Below are experts of layer 3 (counted from 0) of a mixture-of-experts language model. Rows are named router (the router's row for the expert), gate (a neuron's input weights, with its number), up (a neuron's input weights, with its number) and show model dimensions 0-255. Each number is 500 + 25 x the weight over its row's rms, rounded and kept within 0 to 999. Numbers have three digits each.
After each expert's rows: a language model's description of what the expert responds to. This comes from a sample of Wikipedia text that the model never trained on.

# expert 7
router:500449484498489485509471508496477536487486530490516509520518489530529492511494526489517529470509522519531505502525496514480451489512481557523480472490458520496532548510569540557502538513517527532507477517494463487467492500469469500501513526464545493487465511479466474519515467504451528495513484495484505527502495495477519487530509485475478468453531513489496506440517477484460470509509560551526486492414472479483499492517528550518508480481493487440464494523445501485459480480505508522465521495458460478524512519507500522496512531483515488450479530462520484532480515533476516514463480469474518516507494481472526457497517461464484519498507510467536526502499484457478505504458497499526520472483502512499525496498507498527459528527499490526481535493487479497519513480506482
gate0:485508525478514513505485433493489543501415528488543518503520517502522510486496507510454522525534465547494491474529507495496444514481516518466497493468462549491490493458517546525510495496539478544531528534466478530496532517495538489576488522488495501513472490499467494469484503502463509474551541488527494510482484529493509504476486492482484529526464487502510532440503516510503506490524473464507501493519492471487480537500509512497475469512537514523515488524471517512452464524516504495489518532514486530541442527502549481506521515502521489533475481456515480499489497525502477522511486490475500517536500489503467498558487479525532500468441476467472473512522511496470505514523504490503515478498514511492473504498481463494520488499528495470537495555484565520531516472467502
up0:498480482485503486467493549453506505531505516473504488490528535532494494488521491496547550499528481482500552507532516485469496501486522498485505494498502472536496528517552515487478480489533473503472508513503467512522487477516499506520521483464467489522500542492494492443489480514514525525530531502486501493554530459490545498518523540467479459490487499554505470488497438486477501479464507504512533491495547517457485466505507483496453446497467470525513539485535487475491482532515485501535502490526510548500487486518485490558472472496512506506511476508502519502457452465528534511508506496523502489559532510480518498483485519520525486516483510541528527492479511555463521507541472491538502543525444490549507504495502486547505505471506520518503484504437496485569520523487514
Description: Everyday content nouns and verbs after articles or prepositions in biographies and histories, such as people, life, used, children, School, Empire.

# expert 3
router:447513476522535483478466456506476524458514550512506467522530502521539505515511485498528493452505521509518547484496520484456489478526496486495444511512481475462467537482518530531485518521513509543515462483476454486491519513503467507470515523483530487503490502493458458502518460505448515487473487456490471470522502492464481508495490502508477511453527475515464524476525436465500510495497518522523503499499504516473513512544527493498532471481474507484459505553465526484458544510527486542477495472467488517518456508534512511518499503462503471504537492474485476509477510519462538550477507508476522516506507511540492518524500471499446546516507499525510480536484501493491497486490480493519534491468477504500522501456492471505502461565523506540487544487493480530543539470493491
gate1:486491490521505464496484494489526551468528506488506456522467531511513518459508480500525458501515528510514477493496462567481423498475464509477480477487460483499518474547509501505540490474479465533571521455509532504524516493501484510480497486455530522465451529479511474494493512498493526492532494486487504509487518487430475512483503544497518540509461506487519541525483476497514505493506510503489479495465524507532482489453456517511512503476479482531470539489483531520495500542529516501502453505486528470526515475522487483542508467462510485477525564526519496540510523503552501498482482505512490473469453519522515476407488473484492510502493478526463518495500482488478491477481511468462507519521514487520485486528507495485497495472532483527496502528538472472509515492503538
up1:500493507481462515527489512496504461475513525560483522481503513502488496529506458520495549494508507497498541518500508467551494486526501493470500467503493493477464486517488465513469500524561528475501563505497498500522501511456476466571496491455496498503513483493510459495493500473490520463525487509473488553549510489464520495493531465504500439502488521493491440500537478505489513518536531479512527531533530505520490470508513510494531494492462515490470509517531505554456511475487516494466514468493508515509469523537507496487522541522493499509493486508448564484476466480522486470482489495519500517517470504514472501491476517498515534506554488474548487518509497484510516494457489506533489552471541531449561503447475523499516489518459496477470525542497488502480506514448483
Description: Determiners such as the, his, their, as; also pipe separators and list dashes opening table cells or lines in tables and lists.

# expert 14
router:511490487447508534518425487497519498458530507477476497554513515494529469487554475499518523503497510480553499468524522507477454505529489521511439496483524493493481519478523517569498521543532537466498502499531440474533498511505510486538521521449490503497523488475474450506511488518491489477492482461511503494536484505491512472496546511516481463508539487479480498479532472488499480536485512490509500513460517528503496473505495526465531492489520519512454486513467507497472496482504459497446540500460507505552537475508498494457513522474482466472527492467496496535455514485526510527519491485512459530512470482502517484535502453520466497543517497535522531492515494486477503471478493466496539482470482537511512486502470452514500489553496510537466500519497490509513551499533485
gate1:507467514512547461496507494509438509464477503475509467515488476502481450483444492500467473486503493497557473515478566520490546510485481482558476541510495521511494509529520507516509520487505518494451522527495497508490508506533505465508545502488498522447513440486502501549533498533504508498514539511486500482501533454519519443472483499509517517513525500504507523530508480533503509477536442507508516490465517506519468494480504515508449489531480492499496528508508504499509507551522502539463509486534551488512490466487470527490514483503515514490492463429453524529464519494493497501523509548519502509493505497505498480515500533488488528529444508532519478496502508504496521481507499525477501473456444508504501520459482538539498471537523481545499454515495495521528517440461507
up1:504550473504471456502504488509485485448522478497488478476496454488492529517492527538524517547492449489534505511491517494492499490514438488507501502503554511480500514469472476501460463497554486525510479551505456511519465546494501485506546532505525504541482526530490541469502502514487500524496481505544455453480512487525491503545496486529535552471494525481523494505512518517515505496509501461504512489522505518505502459464499486496554464486546518500471478505479493462493495488485505546481526507516491547494466477510477481507525511488480500508460494548483528543499505487524519488485465492476552563456537446521498546533508493529476479432492483512458496507502509465500502517531494526527507486510512503482506520513465514503525515513519498513466491524450524494475520500505553
Description: Forms of be and have (was, is, were, had), with, double line breaks, and the ly ending, as in generally favorable.

# expert 12
router:473495468490507526539510480508477521486493502520498491533520471514514544498481511465547540479535490522527492471515528509491508473508513462508451482485477524486480491460532527538513506482503508486492496482509463465513508507506478516515502493453525475483504544483457490474530470520445525512487500494466497502498522519483487527473503479462527474482548490487467468518524487480476513522469508507530515459466524493484502494527504517502505463478477501483502543545453494506491549466519467517474537495472507431533527493496524457496492490497479507494509530451521466523424510549476505521501527502507503491528464526499536448521489453496468506528483515508547482517498424492473464502487464508500508521491469509541493497465500482513479444545488523546483505476511494518496482465466485
gate0:486550515483522474479497468521463484499480541455465484517479533500497504494440477466521503504548476521514515527506504468483513495535486486525526470453482497452500522482490508507489526488491530478484518524499504498492538546463515509487488525489485506456459472515541471417501448491487518480445514547493461518495463511470525519510543471501497480475537478452506486488492519484521526490499474541503501499478548534481472509489501469479523510485517532477519511518464578521468511493476495512511492481529534457520473513493493500490491445514503499538495502477445519478517468496525502513500500510508511495505491499500480463482559495475501533510491514552501489497506532492513515463496453547458533503488525488490499484488508452493500449478479463504524527507511490471521524510467493
up0:531503497439507539500551493466488498519554462553534489498452475546522492463495515491538548506495533519462471554454499495482517481489516494475469538535501500497500522481459470488474510517478490522484475521503522520505528444530462523510503547495455555493499503509494460508536466510505481515470521483482480502529486517485534519509530476531485504543515495559458503473490565509490464486519471512509525498529475480467487502489497474504474526506449517526469452507519520533502514510483531492482508452502465476446494512514501487531492501444475503499500469499520494489473529528510466492479490492459489511502509521497507481486517539461514503517512495530499486512520486480501444470489478490501491515481508489522469460521515449494528505534538511483466528474472498487495508473489512
Description: Commas and single digits inside numbers, scores, years and tables, such as 9–6, 122-2, WRC-3, and commas between listed names.

# expert 1
router:513500504500539468549486475466485543452502509500472488510540494529515455500506521491546498525512541525521520517501471476482477524550487499470462497484470512469523506488518516543496510483502502497466505527470464494496484525518489492472504503478508482505492478498478484517510468518472509476495510477490497483538469474479452515460519513466477496475507485514451473488547475514485513498525547506507497510461556549496479477508534511516527465490490482455504582536508547492485523480533490539521522503452539466553537502463465501480525541525508489470526497508518486499480530512495532502457513536487509502473500524549479526514498468531499493554482497507510486477520457491489482500511453517494514488518484511531487502506445482534483529538469502534480508476499532551536529476499530
gate0:518502525471515463521507520457493486488496525499478464457463506514474493506527479521477498553504469503494532532523492534519502489480495521478448489512469530505476477463475488512507527485494513518460494503466430476495481507464506461483499565491474506493477482494497503496513496528491474536543503511473515519507460451518485518524537516478508514524484467521446497516511463509458501514510478505517487475483518489502470549529506511518461485532510489496508480489496496537476517489508475531510532509492507463459497502479546536515503521493536511505506482501465555506504500534482536497523472455469496465498422476479482503478518514515520545519539500523490507510475472514540519535517446513508481538480504494497546554481448512507427532509501505555481471527490470517521515488480505
up0:504508517546481459533523526485522503489488582515503477444456478511519486506515503513513443516494476552561480441478520502458499475473469509504487493478483515489473511489495499488520470502493488512486452490466510526506502516541509534465476492497489517544481492442478532500477507473481511525470542555520525499520474497496507547473499497471477520488459517499482529467508498538510537477494489469463474469501472436487506532467484491511521530558549494500492514500502529502475511482552491519496489504534531519530524504515530508517509508510485531486530508517463514484485487494520513537484515478491500490506580514479490483503493497492506513523516497492499506477457538547465529519508530459475476532486490543483517528466491465489504508505528503499509487545530499508524537466519498
Description: Month names and words opening a name, like January, New, Grand, plus Thai script bytes and mid-word pieces in foreign names.

# expert 15
router:458477455545522514539477468498479501471531514527514491528509517501488515493528523489520519452499503533515503459501530522497501489496483508513519473519494472476530489503524524528452488533491542550482468494519492476463512544537511536482479542472484477521476480485498440509530474509488525500469476518494488504494474567464519541522494515507534501470548548533457456484540489545497470514537502548543474494482500525476498505496470500521534486475468517473487525500511522518464541476527482541444550475445498462555521526521499490479472534499491499475509494525529463525488493521476521501487497509488494502465487508548517485530444483505436476531514524485496518503494477494492484493510479491499514490503494513551527468505495476518479486523481501514456485515496491494485480486489508
gate0:511484523463504500520501475497532515499508491516431503539494482465530492519485508502457512482477485541482541506494435500539470461498485522501501516473483501497496507493514450566476475508512554507474477519486519557572531478497506472521537510493528514505516506548528519505548487541487473487559505503502521502479455537548517455442467502481495473486502476460509546501537518490501525490528466474511516522529500547515486479525505521510507466495499488498471516483528543518505497481488502525475486522515475494522512485546478521462502481512490513509507480511486479526499496505483512515511499458479483487496495437491491490503520517518520532477472497500498489542544498520529506481530482509519460496508495434511495484495553536525526511539474563509525485510523509507500517550501502
up0:483497486459489494496517428473494492543493513478518527469465541500535468495493472501460468477466465517521510515536505535496511502503496509476502494496515504500453497476515519510486511476491484493537531480493491515535495479462502492446499492506505454542495495520517483521547534530546517469478534487461499461518512498500496562433463482476459485518515502478505476485523472522514468526543531514483536502528500515489473517528509557497502532491505508511480493484514527463475530525520471503535460480520499486470454545478504500478513492495503468505476493495506471530511477518524503517479459515525465423505491455518509512501471504525471523480535499541479506532499511479494520483485528493534471536546507540542462474495519501484529502525451512503523494508530498499540514530488559
Description: Periods, colons and equals signs ending sentences, subtitles or headings, plus years like 2014 and first names like John, George.

# expert 0
router:489498487504520521540487473475486527485499518534483486486524478496511463512487527483511491501488468536521511492472479478473467503476502509500498465515451509531505517516543507517508542520541511504510480496472504484505485506501499528513518568462526458477492503515476526516536472516476496520497473476485486483497478520464503507504541532524516493487510509479458475497516472491501517472452548505503496510468480536502491472546549486522495473518474546480466524494457518508466500486489480503469554468476491519508506475512488540466534519498515518507534494471521466529435496531474529476508490526474498538486480527521546473520518440492468486518505544465485511491534445469511475461527492481475519465502461512497532500486414493489506531536527477496522553473456470519540515486480506
gate0:457540496507516491516504456480525486497467488528512480570531480509518485501493489494479497509488502519536511524495488461485490499517499504483496499515486489490478481496478534490486501483512494454519539504525442524500489474547512473451486486498532453509499533509518518493500493434464495440507495509519519520493514501503460472493512519566476459499527532490494519463493489510498495503455512443480507508491481504475486502511497480486520477488490558477542514531503500501509496476457474497480509478555500562413503536496493541501476477505479478466496445473504496543454529474479482463484492556485449471491509512544487524490508502520541468512531486512476503485526505462516495477470504486516483513519541526484534490523494462499522511487539478484505454518471494511518548499504519
up0:527555483515480476520523534513488485467525501521526491515469494492467502489471524510488491481473497520488485497476520513474500487499529481507514529515471520498477519452541516498461496501474483526493501502488527483495475513494480498515518486501487497509500496465536468540518502495515493488509474512539519471524501520544531444512528517523452510507490511509493446458518486524490515493466496470502479520521496534499527500528519477551514511521533493501473519531519533570508497484500518471497531511502466545484521541541451497512506509501503480474508493510414554525497566461485487513546528516460503489499487508488518476550511531494534459486481478487493470517508530485486527505546490497530521526484541502494523496457581426481476456492498478548500489523473487525482512529497508
Description: Word pieces that finish or continue a word, often in football results, place names and country codes, e.g. aggreg-ate, Streifzü-ge, D-EN, States.

# expert 8
router:480514493524511457521457507502498502463534509520486539508520513491531484523553488496553508468515533533496521471495467505468445495511469533518511509474509493459524503531526511536470475577509525515511471494488482537523506505532499506482515537470505500539450486528481503503505493515482506502500492489462528497498498532488481504487500492511492515471530491501468485502507440504512466535548509522515495495452473504484521488533523471491501517499482497474511466522474544482471509469509498533444515490453464498481528530460483502471509506528503515473530525482519465525493526505541523519468536517473490508493491486528511463510515487505461509565524570481483511471515476449470510483484482520503523456480453535497526499507478462486490494553498502516480550493507465491524478448468471
gate0:538536588516504509478524479469503462488504537536501483459513512458555496515486494501490493480501527513498512498487468461498506449454508516494539511512504497589520509533504495498479486515526489471537508488476497515508441469502492477494509469522497528497488503519459562514496445481513499495508430470509478467515498555499515460476516473525480471500525511517477472484477511477476464490475485507522487513544511495503562488493527483513523503506479517497505490515548491485469542469509494479473497463534475479525501521462557488488470487474532484464492493507490495565486526485477510481519520526504474498523511488477517514493492490501476471517469523499497510525487532463500482559514492490502477511506464502493530511515509538503511528453494485502471457439485509499465511505478496
up0:508538475472513540524479536506471502509489467491480523528480552531522522477481522521528487505483510516546497527472520497475487453508496502531515505463531495538483492511539473519516435476489506489489497477500504507531501503439482494475482544511517477526496511506508465515484477533534475506482458525584482503535546466494538532502494482487495494504547459518443538485478465499467529495506486538518489500491465480497544506493455534448496521521490535471479519470472505473490518446493519507484503484521488517527494463517489506519491477479490522448473486495519522497483522461502513510488527512509498520491508482467504514468439498547517529515461469521502483476497547510475497476487491524532538511520479514475493516477476529472469473557518512502547500532472506459492513502488514
Description: Place and proper names like York, London, Street, City, England, plus final pieces of surnames and words, such as Forbec-k, Convers-ion.

# expert 6
router:492475492495500534485474483472494567465524488505467469549537457501535475487535543512501502466488506490531467463521525547463474529531477541507503458486497469514500525485482525519508523498495520512514499448467501491483508522517496481490515519442516487549496548491441502492529492538483512492500522458471532500506506521478449537507544486513506483446502511508482475467518514545478494530542529532520497457496550509470491496524539505488523475491493490474470533520469536500459534468486467523449522491475518484512471490484480494466512495450498493487534540532497478522474521514500527500451495496469492510482480495513531504515472493483502495519498518503536501505522462466458492470520472470545521489492501539522493498494481535510498497532494538542481524476539468507525498485483509
gate0:452519477460540520491459517492512492511517485471519447474515494476497509534448482514524536513480467483472537489523485510502532515512488538482468463475537506475510495479501544523491473512524489502441492476511504537484488481536481513490497508540510474495497489545508497507491446513487469508490522487508504458511494486488464490483471508473482524465492534534482498448472519530455532528471501437508517467524521475517494508487487530541482492512497455515477526498495525485485518486537548494477487498440523496458518455471492515505465526469505469508468478485519501507507502487534510438460521488484485480506485509485488520470493491526567473511465526528551511491499493520530534514514477535497533504521512541512471467498505534491472529486485567537479546496493499497515525509499539
up0:529519505509566517507499536488461504517539465516483486515486524499504475510540494454549540481510503523477478438500495491478486521472517489516457516505522516515477474488495475529534504489511507496520478439507515512510482467570508512486511487495495506464497492472501477550507457490521542516475536455550513474535511482486438520532517516500500524533498513501467487517491534531472478480488468499503546458486440511482497554510492511514507470488478476531501460518490526477486505488478497477475467488510505468480564516493505502502478499504494515505484484485511515469529478518525470479478493469508538465484523513498494484524533489530515484522496480509520522504477508466522522504438464495523544500463521492528452485519488517560492566518511536497530506484484529478513504475452500
Description: Prepositions like of, in, by, at, under, plus hyphens, list dashes and blank table cells, as in Centers of Excellence, sister-in-law.

# expert 5
router:470521477495510497564500515492520488466513553495471477500514495480506500485501533489513504463493552534548538488498517518503458538521468500532487516511479520506500521480521508519484554531507529514535452484528475466475504534496485505508510529474486496493503490537519484493530470510477520527473494477500517512518495468504469516498526478495483521500562475508461480478525504475539442491488514523536502478458511501486518484521502520475519429503482517508496525531485481499465545474493486492483537482487504510585496503498484491486505521481491495457566533467529435485502487533531545525514474512504513490491530529554510523490500435452453500501497537501488529499502479461504470499475494469525543507483515530549518492499475486526498489503500511509487519480491482451520540494488507
gate0:503490481519530495500470472547511541525547516488489517466464523497533475503489547487540485476480541475515517481470502532505454525506512486483497551495474474533478486483495504515510477541484512494458486548482525509473482484507467548531516502446482468476481528528524465529486520509504518535490549464473528440534526499502515485520490505480498482473554488499538490531494491505509490487519477496465464487490502466492483515477484553521535523519467515528516504502513475479517518516486493484475507500521527508491528520520529525506519476506509496521498536472535493545469497488480504513469478497515491502511503517475474480435501509507486516466466503521509487502498464485461571522518518538497488494480543527471498472494464533513444472475473478487504515491531580501485560524536492
up0:544476511531474538495536481543524507522493445471484506496545490497483507506472503457493511520510488516546499484484496482502497494513547503518489475495477509527531529523490472502468512518511537497474492489480504485462528514528500511462525504506506525506485529560545488486514482516544470478503453519499502522511501521527540477458506507512467496470491487543487471476505475506525539468476494534506469506521530537519537467518458509534497461516480489531487497447474469520487510488498498483509502473513492521478511547528475528496460516426479461495474458523488463440477501506506511505454491473543445527540551506476481505502484515536493480494493509468474528526491519551483500482495500510463505471490507459469507514469502497492454466497530496463503528493510560499515532503500548
Description: Single letters and short word pieces inside foreign or unusual names, like Tō-ma, Pomb-o, Pet-ra, plus infobox field words.

# expert 10
router:479485445523547519515450482468488516487497529509487462512536478540542476494526501492522507516497506499530531510463460481528462514532523513492491456547481530485534543455497527518477510488485520477480465494483489484480487522504463500511488556452526513516478512485470489506526490494482507497485496475519520501525538495513470502517530509524501484487564507496444451478522445506486467523562526501486511482463551514476488491551523512464520458482469543487502510536490535457451517480499477536485540478500500485508538525481520510473503508503528514502506513503511481531506552481480500488482523519486505497511489455484475499513485468486453501538499539508470501473499469468498475454518486482489500512512489508520493502467511462491470497565504476523484527475511459513501551494520485
gate1:473482480466508507521502494502490496491481473550478463472499496516493508485515487487480499477503520521495500539438478488535494534534510438492516502564495551563518473506494468495496496496497517503488524437474460518493443498539530535488471508524483506556483487549449501476501501507456451490479496497548487495515545485492494499513521494450506511534498505483483475501537451516499529467467495505488473494481464528549506472543513519496493480558510514543485515495490566500502495489506478507544494501510500528520519454499493537510550513541512526497503537486475481469508494497503511508530492495494469500506560497519510512519483507504503493524475534453484506491478476510494501487497492512525459517487488488551499496497456464517498491495486461490521538473535475486538567519494508
up1:509488497518486498465487498496496483506522519528513514523462531472489513504460481490521504502532485489465508528522501434533533526473484490462470511475499552498493488472502494486521524534489468493475524438458475528471515518502503420494519475510502526523497509527477465483531546495481509528512506493504516527488498520498473434478515497516477498520522551514485515504478472489485474483514530514519493537508482452506476504499506497502561482524504476527457492472512509552508503499507554451535489465526477516528504531468477540483466515497485491511474485492518455517463517549508475526547514481475516538466512481553510503492558510488483487497481544511474453518501522493469548508490496479537485521472491475486514510483555523524490500476448514459540520464498512511525517488503505
Description: Articles a, an, that and numbers after table bars or commas, including spelled-out counts like one, four, seven in descriptions and tables.

# expert 11
router:480508456526491515530480488480492497488501532535518476522559484498493502496516527512500544513461495504538513444524501535493470497524507545466472458511490540504494487473520545512430476500515493536458449523509486470498522514530501489482480516488486526519459491495489501506504500494504511471498465469497509523532485542507483512478539509531480462457555497520502491483533487472484467529528547526514477490486469487488490475526519502475503491466485487466479538495447490498462463448519461484489548508489481535525498493482509496469473480460528500466526570528507467533498535518510500493522537526517479517542493463502504500478498444472504525510504523486508521505481512493493472499499484510499497464465465489517515459503489449511478540512476484491453525456524472532500546493524517
gate0:520517473525482504497537519500500502490526517536509464531510504514517533490480509545490527484509464474471499488528480500486529544520511549498470485504497529509485506487496442469480505511506534514502502498462509475529540477521487479492445446504497516476532509498523509440537500559481576502505492490501490515484507470508491509470528490522475510497540490495512525492529490519508519502518482521488512514498469521533466475474528468488504474507495538496475515524489513502494456482560505494506513514513520538499501525510448520459508466471540515484466503490508479515472519494526511480489529543506519468492545506464467447471494536526498527449496514442515541530485519535498457489452481469501496496474512515521529527474472480525499497536498483547510517527551472522461538523453459
up0:487542509488484473464566477515497521493494528513519470454479496499517483449476503565507451505513495496485502455490497500540486473491493523495466470512473529485511502525509441491471479521486475494499468516506521504495507470521487465489462517492439457534536491531545507474532562477518491430453514510501484511509496519458538516522526501536508497471528526489481498533502508487480486462474504543507524503455472521542519490503471461447506485475549521521499542559515507518475480477489463495509450478471519537495479467487523471470504502462501507491469500502502456488481498505490455541538526510498496503476522497501479493478541476493452521488503521496522505524473523509527524484501449515489475469495517472470494486523486497477502510527508495476489490475518485460528508470507488
Description: Words like from, all, some, also, or, either, plus final pieces ending names or titles (Getaf-e, Strang-e) and table pipes.

# expert 9
router:498493467516485469512478506497519532496464532506496456506500471479524526532501540476507537493500518470533551460501505486474485470484493523516437480507498487512489504511545548524483495570485514484509483498490458456474486509496489507450496541491513495498494532486491504508519512515486529496461496490471485533509523510475522496483501509481495487474555531477474484493509454513488454519526519502525466485491500566473505498482463508473524519429478543472485523536468525497487531483521484537457549479470510496557508505451490545496495518490477482477519528511509481522465502514504552486485503511492469490514494483542516480520490486456468500499468517464488504547528446471505453489495519510521541460471493492521532499475478493481480480552493532521486531495505495555481509481526496
gate0:504472491517511568543502496492490483501494496502497529472513484484539490518514508484501456454550461470480541505495487538468501451470499550487501519502476504532516466506515525523509540545495490482468505505479524486491536524499470487479491498470511511451533522516489493482503505486470503463475507493516476516453486459465498480488487548458475478510508505521526519444516516470510549507471536466526480457489468466487545509508516485453458497497482469504505503504527462457550520549489497485542486523497452492498580537444508515511463519452519506476515533529536523504515464478469506520462502428475507485504518453517482505504516485528518459491468463498482498487512499487478484496519532491510518520493473499521479500507494513492512491495472516501510520514496527508502511463526516
up0:509498524499487499480505535493512472495487513492474543530497482490525520582464523507512508459518493524509503523507460485483465450450562514443469493478482483466474481506521498494535488505515508488506512532545490488507505525518513532509460531466516542542500531519521455517488527508499526510498500508526488506510476490468462509498469514539491559474478478456520494490500451454516542489509488502483503524490495523511455498468507509510508492489506504564508514465517521501420485525530496479523538528511502479495469519451542532488521491499519503511520516483479487492507508461523477491466516503503508531523527469463457498514491534531443533489522488539511447532536560471502525520502486498480510520518458515480483478522502513468472503505506508477537495531514475528528501514517489
Description: Function words linking clauses, like to, and, but, when, while, plus closing parentheses, periods, commas and equals signs.

# expert 4
router:503482500510507529518498455503489536478525499496505488506512488527515453472508508498540545512493523516516477495493520486482472478519502494535479488520472466450476515513518497516494533520533470511494497464485495505497516495517489488459530528504467492520458506487474507495529447522433524488484525491499512481503490493469523543468493498488485496498542514503460509486519426445476478505514537517507505478454501504454539522489535516472531487480485537451476521528481498455490552468512463538437565475499499487507518488496501488474487526477537510496564500519491499511455470485518504489501499507470478502548514463515515476497460513492497481528511556507518480476490481513471510494475451520541518504486473520547562463494470461537504529504521506506470510502533491535495513482463522
gate1:489509520540484541494483486523497506491517516485510481538494479483483494511458493542488508451559462514505447478455513517485494480484499495512507477513479530458527494507499514449522494525490487503479503470463539495489485473487423505527454544527446516535504514494510474533485511482474484539502512494468483501538466546512493514516487497439549466477504510480480490471476483499495483510520532458532481490504541464502518505524527493497513477533503535511511523455499480448495531531477507489495521536483522518463554477523492529462516480514582543465539501508487549528515522497500521486526513479496473541442498506479519497509471528489479529515447505534487516510496527544494498487477504515477506515512493504485538517481493501496482505474488502516524505527458466520471497478471486
up1:480542488520529475434513507510528461472511491511513492573458498520481468510475536534485513543481525479511467475533477498535496512489508489469531501509460500471508484470500492490495528450463546490479466470497486478519492508478487448447489489524553526525498511512533482531452466504469499470491522502533482499506497498508517538505538503507488460435495507494509466489486504467509496493525510491512541486478525518476474519430522506508466509512532507539554496509488507508523510519497450520496511500466443491502478480521497462505460466494522463483485496503482535517509530483518524528494497514490457533454505460496508536494470509451499454478511523490471518456483490507468485457489515502473468484514483529515516484520499506523486490488531462540459529497498538509525485498475490
Description: Line breaks and inflectional suffixes ending a word, such as plural or possessive s, ed, ing, ation, as in chapter-s, remix-ed.

# expert 2
router:468434489544522528510483463488470510490521522519482512530539479521541524514522519509535511458503516518519527473527468507470484502500493532525499477503465501487512524473502505541475534497461517531530484506505506481481516510536447495482455481479516462520447520501484440520511519528464533496531540464467497517525472490461451505477516493500510512467508486500484449453533501496505474517498506518532471504490476486480504485494510503474498516487493454470494537510491491502453493478513496559467536477479480468498510517498484444475472498480501518473544542499515454529488487521500489489486542478476493505509497493584518505498483472483465505526535533519515495532522525466482501457496484477521568477513479532543486484505506508532487497526502480539510527485482456530511517479506518
gate0:528446512519518473433480493512498474518497518497505514452530487500524510458535501475506473537510508527505506505488492513506478527486540525499528493490524445554456478487500478482491433472502516537508517518502523506522528485487486481481544474474490528517477481519497462463510503478512505506461507517536507489499488517451475507504492469494478521528507504502509469484498513503562448467469503539532471500493466495478479518533577529536522473468539491520496507510528493543484515517455493484478488474492527535492532493513514487496517476487519485477488478516499489519530513531478512513466487550473511500589538510489533510456479490475475494526477536540516481494513491513493423538500493460510545521542487494505505499490460498495518504525494510515500530506482529510478533508508473
up0:451482518491539501475486559505476460512482515495519496484522459528500513496504488443458493507493530486502499499491512498503546509479535496530542521502498468530500526521502458523491514467452465512495496481490503482506494522484502514506497500476502491492473491499485488513492545526513527471491517519512494428469518506479511472471474515489494506534525507483450476524521508475521474455517506487480513492520473477492496510510483503513510446453529459525524522502480476582466457532561487498491543476433519466522504494503518507506515455480540507494478457475570511473486520476540518498536548518494473444522536505488518508522477508485513437502457498478520471517516515508510496486474485513518521478503494477518490498516526503510581525505456513458501524499501485508493512494504507
Description: Opening parentheses after lists or records, such as Overall: 82–96 (, plus capitalized first pieces of names or words, like Pu-get, Ep-istle, Sch.

# expert 13
router:462484454474521498538491514450482540486514517502487456535523516491492487484515525479528476482516532487531561495501526522509448503507479521512494468524465498441490527516507541537501522505519524503529442489496435516478490528504498515510498521495516525488492541449495489493540523519486519465471496506475523517505507470482533499423509521510505458530509449540479456467523446504489463500518498509538467497456519490449512475481506513541514461494499485497470537531462534536471519507528506507491516461469543518523495489507470481465522519501512497478515510474528488500462501496476530517491497510500517518493531529484494509502521503489442501546517520534535532545551460474502468479488499509530551484477479516504504469493517482513490481534486504488477523515511487508503527499507495
gate0:520482484492500522537520528495495474537494502494493460497511482501481511495474458536490508466457529516526544472477507515527452535494488485507534517491506519471483484530473504518499495515506484514506480457496475546499513502502511503529515494470503549518466521484511462525508478521488464504453495506498509484497533477518511549441494461517441479478513462527520454475462458475499483508522479491475474478464491517462534504514483518531504487537486455486481495494440537484452495506473528501477501477488492499489514472507491527469490550463467516510499529489481481453494520562523540504485483509537470493490516490510504513479545483504534511495518455542580520504543481444497514508460516465482522502502488493530509463485467475535491525486478518510448506507510481453523522493527481
up0:543453519496454517498501472510479518507483486492516493484484502516513509478510521540495483490507494498475450519515488525533491521485484445545470496486475515498511529473473470479471551508549493511491526513518494500509505493517513469465466477486511475506483527472541473487502500490454523489524474492522481492497511510499508507447510502500528478502483519544481521463497467475505509518515492522526497532502518535507494499528477473477512521463524489490503527472526477443500496519519460471499456521533476469530488466474525541502507467491477515513547519510499497532520476489518461489509516489546466509484446470531513555533472468575513489486528465443462504504455470500518560469552479518447449502504514491510476509507508488518517549535530537527511486498494487478476526486545487
Description: Pieces inside descriptive words in nature, science and geometry text, like pal-e, ca-ve, parab-ola, inter-med-iary, super-ior.